Experts of a small language model: 32 experts in each of 10 layers, 4065 steps.
Below are experts of layer 4 (counted from 0) of a mixture-of-experts language model. Rows are named router (the router's row for the expert), up (a neuron's input weights, with its number), down (a neuron's output weights, with its number) and show model dimensions 128-191. Each number is 128 + 32 x the weight over its row's rms, rounded and kept within 0 to 255. Numbers have three digits each.
Before each expert's rows: "raises" lists some tokens whose logits its average output raises strongly, later layers aside; "comes after" lists some tokens at least twice as common just before its tokens as in all text. This comes from a sample of Wikipedia text that the model never trained on. Tokens count by the router's weight.

# expert 9
raises: "|", "Ch", "===C", "===R", "W", "=="
comes after: "\n", " =", "==", " ==", "===", "."
router:135100139167145085124117097101113159184101146114113100146115141134116144091105149151096148096142095145191113149136100127101182139133180200157122077087152093111156117104156093162169156122153133
up5:151148168168132085167100138163080123140141131149134162052199183106092115126111136086100099143112169129122078142112118136165103150136098112125167124149113082127151158123134082129104071095169155
down5:077142145078123097113068103103161139123170184113160159129162094190144182095083112137132153125150176125083154112133151089131168130157117104176114126110144150111111143129163150143081167142129163
up6:132135143165063097079150110158154183157070094112155085115160088112110121069130195119133118205119156134151113123124160122067121149137140149124151164085177130155123117119150155117048132154189200
down6:144112176161136097116100123164147119144092120112153102063197109152116122140142149094148121104164107136168116107184148116071091076172127144140162128109105111133147107173110110112140109142123139
up7:125103181187151074088145122118152129156085126090157125126124150111075132128115150160125094121130091179122149096117118109153108083097178134104151097147134141102125139128155149092122152128135210
down7:070122099169046138150043137126082117118084144096128149147075097133141041158112093085092121060134142136070159131156170068186065076145137127105129155135073114073115140084168192103152105084196162
up8:106144122114115113161128128167087093151129088201155063189088144134094133200196134107128142137146102126109121156121133153118082129116085172089133166087126130167142126143139108116100146176118110
down8:192097186123174183070181172162093119158117141116072148116074088150085110196118103167148126160091147103150116172132095111171162107162123132127166168080159108153135139113079078093142103135086058
up9:129147124109130145147098186087158139122088106121163070196132115123123050158071135065112134106099105207167121127089112117206071126155090144119119075148167082076110103113192127132171165207179102
down9:122137144151133110092217088077099075126131159116138111102163130117077148140119118094150115095107102144201127142161125178118154089114102148155095094167121125117130114061149104153148161137138133
up10:088108117130086089094156118105185116123138138082116116153162130110128152125100103121120166151100122123171148121102147097136145134118161075120097112189116132171078144115090180095150135136146162
down10:121166153088077095094199142094125159094100120146174126132108138109138113147089117092164124100148111111200137129070126092110140139115203053119066109148072112117097127142116129191120128089091099

# expert 5
raises: " and", ",", ".", " |", ":", "-"
comes after: " |", "|", " on", ";", ":", " /"
router:149097133119098139122145154174127143213083142126107095143151098117109157128129178103120103097121084189161089174133101108136127137075164179170125103139182060136105135155139104131163172170157167
up5:152144204166142143136146148141060185162116137068087128117135141145149122096161171167163098198132143087134105099158082145089140155143169077173080116146166068120142100142128062128130105151116144
down5:144086112074123133151125093125158099115142117136114128124098149140038120162108123081124106141126116142153130142111120100117099060101074169102111191155136155082148159096101113064147119096164154
up6:123058127151156104145111087120142205127123115127087137146124120094136157126076185166133149141114135133164118093095155122049144113084156099114117070077183123120109137118129094180146164112182147
down6:148137076081114132155136118099148135106111142117071192139142093114153140091161145140134155095155125170151128150119202141117160178071188098147107155121113124116163124129079171152153103112132112
up7:127120111113141101145081143124129124200138120165118127109108089109076081130119152144108125138130093095116100113124160127091201116149106185076145046138120148149159077108137115092112123169092134
down7:116124151095115091091127121078141153142109104081137143100151117117106096086184164152105110081188068144104158164088145104155131135127120119165136175136108146134105112105160160148140127117140109
up8:194100122131096143167126088117135203085137105114121058135137141140120118184095104143089110104150132205118117134062178126077134100102105146143138102134092076120119134127138074127128160172082109
down8:139099095149134124133137091156091182123130152132091106084130103220148162153121098140154124143134132141130125054116169106112140083146080123156102132066142152131138171128109064127134146118094092
up9:115098149109136166099071144101123143181122159062126125128127132158173143148109124186146121133138086116162117073182166109148112136106145083154131123133138093066138140159169118166090083140097115
down9:098083175051117134147186164140109113055120139103119072120088142122094170124120118099157069169144056136097144122120098130095141086120080173153104193123141156123120104092139131085124131093091085
up10:136148123099132138155109108137145117170112125195158134174090104116159142149099112039132116130113062145146147150137121133121164130159174175139174096146111062097144098121171036122132062174160096
down10:151132162098124101128165107102096187135094149172129090062148131127152099143108154098107159145118104111130152163160140108137138127143129125050140149146120094130181033142112117128091079050096100

# expert 20
raises: " ", "\n", " —", " 2"
comes after: " ", "\n", ")", " 0", " —", " 1"
router:148080114133155109108143109091145163138162146120085148131125117094138135132159178107116161114055114141130129121091108160114156107084171196162087121109164114117146135137147145155176157128175157
up5:121076144171153133109079096173157155139162089179118128164083106043133112176148131113102126136134114116101115172088153119149172130074131138145092146117177087164108141120117151113149128153101183
down5:143107093097138117122157145143164093122115127088112182109129097101075158097133154107087097133172131221105145182163122197098183171087180111195177137114156153127191158127146175051106050166173165
up6:161117155134130179067095151110200130107093099150132124185128130184125119115113131117136139156126115129177159126126169123098078106147120123104121094145139120084107050102124103115152167200119074
down6:147150098124143122152161163113088113051164189127117082099116156139109138125148151128130131104152123153054137130156134173123076161116093168119141105151108149191127097143135134118042106148125066
up7:117108161138114097142088129110145137117068115147131084165146066166122167176090123136122167205132067099183125105129129088096090170093164109117118148124105077085061140149138146169133120137140171
down7:149124111108085107190114081125118138120127115135146167173187129143090122118102088068062019096140081143167124110167116150132108105130150137117121158092142167159094156130168136185145111104095134
up8:150134189165167153108100118106092163164065175071172114142138078176139152106132131144142132143106106157193111155145105107125071129127112086114061158143124119120138150095141141150074097097151182
down8:143115133099073121093122181104114156147119150171099133118071135153148131165153155117227129104124122109133164162199144146190157140206106171072126161090174142167145102076134199118143088162132092
up9:108127145068130182154112143135149147179106082184098102148192092127111126168119207105040161129199092133166126186157126097081123126065149153098121137150113158105177123174111157064125173124117093
down9:121111086118136152100134167096143112151185111154138092105133124149137178150151129122157136133131108155144094128147176115149113180160074122086120101145146119114172102119060178128099103151059168
up10:191118139148168105103126118146106173130108109130115062148083067112168137121103106160155096164204084157145059150114129137099124137154121138167111134109184171122118135100136159138105108068099130
down10:106123151177128107143152137146113144190138115128102100103089123189166084143154136138148130117146212118101099133148085158154176103131148176109117156167179107137104077095171149173103105079186149

# expert 1
raises: " S", " A", " |", " L", " B", " C"
comes after: " |", "-", " ", "|", " 7", " September"
router:112122129188097106087070084155153133200134101152084153177103126091131127147128158174087193103097100152159096143088120092084142122090173218149126122117159071114134129135121122146169165123102160
up5:123096126146082131069097100104162125127140175133140089087086161095121070103129129217094125098062117188129122129051110153203120156137105103143113113141124063151095130137171140097142159143123148
down5:177183151163154154175125136114083042099090109107096094098101114091155165124140110139121137149093102121105135148149156076145160178091153162136137129187122091087079149063131114118107136061157082
up6:081117172133164170141160106123141174147124134122094113144117068082127159155074155140124159144132120131120107101154118152034143133070110148194117154059086154133132157054090102202127109128151147
down6:148181148140102140118120125138162124169166117202096190117104148096100072162130131098125168110188124067162159145116108119138104124111155167067094158135164114066179127100155095094089124153059131
up7:148147128083101152094096147177129123173118091133131109083174151137093161125136146085102181144087102113116137122141088085176164105054112113158198166126117177154171138145099151133093196122117118
down7:116165071113124098052175121178106131165114146092120113094124165143140136189158111096086175143116160143083161151141186098141169115142104131089111131154146156195112157128133135100130104162147069
up8:169120140098106117089136105108186185054116143123114164164087150127185107115165148148122144176116130126137125150132203150106094123160103135099127126106155141121189096188080106070098130145139045
down8:086121050112118093119085091172038134145161134102096068129150150076133173172154104133131144130133197138107150125114130140153162122151126104110070120120127176089153133123069076119121158116152183
up9:109170143138158080117198117114113155195107132059155088062145111130152139114134124129121085159122101104194116143119139129124108200169149132192186083064130176140161105131142120090132073116108136
down9:089162148189142163115115130139154064084154110088100155093166079158086172117130106087084126130160061148120149104124209067143125090141149163198120171117101133154160114164169114139116148145116067
up10:139135137208094128081202115087165117212068117119105109157129099122099121075218115130080137076149100178120132114111128156135171147133073171162112133089140103186095163139167148120181105121088149
down10:151172133115173155142143173061118080165119175118150139061145114148122127131087121084164096077148101204113106103109092087068078121145105171139150128095051079071120159093130149133123150110055164

# expert 3
raises: "\n", " and", " in", " |"
comes after: " of", " in", " to", " at", " on", " for"
router:120090120129114102099137100171148106141092102113111092142118089075080115152146175168086134159102124174127038195107139140105125164107162178174114070107188087111149173145166102160152168140199166
up5:121072046105118189162089071091172176100205150126096133141060047119111103104128141141136171147136099128181117131066134174119185082150167106062112166139135143116161116086123131091149179068069143
down5:155131168177167141155152127199125106119130156129145081165113090169139170072096114102092122174111165110120113115148158101112141142157119141087157077117110122126171184128167174113127129156132154
up6:131142101105078141128165154160124097130104130102177134078161160155103183106122168115167179064157109151098145132141135176176131153123175061101159112115122131112146207185140163146136148090161090
down6:107188152158133100145115118133112122063095067136158107177128159122108139121116093112119131110127120088125115153154086071050040123174109113181199087159106088125112083182143090103163095084091115
up7:078032180145138074144159083125126137127136110161160109151161094091124152088121139148107091086093127123135132076080129167091126100127142181138144104089146178149147102096107157143143149131119101
down7:124184124155120084135105095203091121079105148120115125129100146131100141129121103106168107138117113130022062107067136164148155083053098106104130131103118107127095107153109160111162175093174108
up8:139069130170110116166117092155139111121203102098137084122125128149150157095059121124149180084113138185174121127127084154094092083103185165100103146115110134103096119123103042124149082114143097
down8:113175129113106113147138126136129102110099133159063124194109103122111080232122152112106139141100156108097101119161122143130153136099110101067151141181148110078200156148159121102149119098138086
up9:099115157131087128141132101146185114132112120109117133102154129170167186150110175064094135094149115094138176107110127091190122092143153122157113168187149157149105135110166151158179093164218103
down9:149127217154136148152152124123110107100113183086108167136175154152092106090100117156143077106138147102119200168153164166073126143048090160180154131136153119121192088176160190126161153141134141
up10:148080097081140133116070129094107194130101129133084150153137127127170085090121079133042126129175084082159095139146074067167124100144147153124177155135159161095156132160107132069093140121091062
down10:156144132128186060108156183152116157111154108086145112073136127080167153126124099130153142140130081105169116159150127109201039150118142097108135112100121128108086128149211175153210083158137135

# expert 16
raises: "-", "|", " |", "\n", "—", " that"
comes after: " |", ".", ")", "s.", ").", "es."
router:115132135146113112131103106138171151189116116089075114132138131130105130129113185137074121140125074159157110177084129116095175158071135166160142119112174075164134170155121102130134137137163092
up5:127154124069150149087093156139129122109117114161147165106105084126171155135123134119092098118116145129180154141103113149148113155166124126109100066081178088143185104117112097053118148154114140
down5:152167162156163182121148084134167140163094176142149113156126162151141142141123111092148106148045091154181115104176147196116115199129176120149029111106157146127132151153149153107106152109173144
up6:164102099143111114102116158139140089114132150126142139172158109133102121084159126118132146134142152058139143119108149111199131145122101180135151116064175176067146143168126133048151086123111100
down6:115159132130144132123152081167100146124172156093157127120091113072133110102124112117151161125097083132160160119124176178157083112085173148149058077166172091104164124146138108117131092161094059
up7:104099115215121070112111097134164152163107081100091104141117120063128164113195121131114126194140135165126132183119158096113149180121198162125123070133181130128159096135158115185152104139140149
down7:117131098170156125122155127163113106099101154131138116088169151083105090184115148079164142142133118127107164145098084095124092121169092135132117120101143116111076154143070154121130125160076145
up8:120100151184121100147176169163160111143121100147084112136136101129076162113147147102082147193059157146148088129050077067163182086182160150133123087135147054112133113195168066133159100180190168
down8:080146126122146098137074200105102142137135095080097117119169080138128142185122102099128139106128131128037133186129160162131107177147136170102130130130120195187136160123100118141097125127132141
up9:143107167196124137132125087185140128180102114160110140137131213096145159181214178118102110079147146132144155182148114127127148099141185198143071127177153150148148175145094135069097163121222153
down9:164105093127107154090101148047175080097112161092145079147096168180111083082087076192085171165129157129139123114168137137099108161170100121112117150124108138102100142145200076088083061157136127
up10:132112113128048161073153133083132141116099165080102151059127177135124116092135127146126141130099127121112117155123112127118075140093124156160094070108174072118126126115141114154146179137215081
down10:151164135150080122128167119084118087055146165152139115133129119119170163128139075091139159124152174110107169050181144139137124167101126129133201152129079115132101125131080135092123159131151115

# expert 2
raises: " and", ".", " |"
comes after: "\n", "h", "j", "k", "w", " Y"
router:097093149155140117103138134112138154187127103110096153146106112103134132112149153146141138135138084143152103153088139142149146118062186119120171081138154114107099116129153075135165089134192168
up5:139092140178126078140038059157110113097173130203090116098060135116114078117135098137131191124094115156107100193177121110154144108146098146136126156139150121157103119109115119130161195100152132
down5:129168150187135097140088167162105124182160140115111122094114156171123133036106184107162143210146099166180097120055114127090131100125099087123143110159135152111192172128112071122113142156083102
up6:177100135165077126118104152218139186117136109182149106101115122068135186112156138107164090106110181188165146213117092065103158085069122123116158137068165078149111104099123146120214138131175129
down6:172106123109120144168072136155133159135116142170119150072181137236146106142159157116173097146048101126158102115115164111127129134115083122103147157116129127103203120084137049160146100117014178
up7:120127042126151115134153159154157164156140138113169151122111152136140082195165130122140146131111111195094142094068090094108098100074137104251162119134130090115114132120145117183114171126154128
down7:153166084094137118119181171120147152093136126099118128107164098150096115144148123114138164058129160149116126079081104118110145116074143109106110143207081133132103155152156123221130121097152103
up8:140147168176057120092153151147169120102117151133133112147076119059101172120097131085135141183205059091082099124088128122139159130126086140088121138166145114157126129094109101112081113145208132
down8:179111117161102120094099086147102116129089157112093138089173139095103203186172189081121076132166070122175136169168141136055133138100137121172112126095151111111130169000084137090142133084137160
up9:148117158202126155128108096181133112085163144204190106082139084088110135099048177100116115121133191114099067148070067151138177118045126125109166074207127137069158162159096136122177199068161141
down9:120127133079131111124132143095147074112153096151124116133097156150101168090069138139120139165125172104126095091112138130167078185125127116088157102127168112094148155104108112098100119152104181
up10:103111153110115168114136136107133160113112101122119116090096100163142110133182212061123139089208104122158120092140141130124113118142121138129098138172155069145103053092195126128179177163121139
down10:082137115135083109165107202059101142155164168176136168171156123113154129192140155077157117098150094115097147115110125068154149136191108137060070080167118137143153105107130133115102153140122128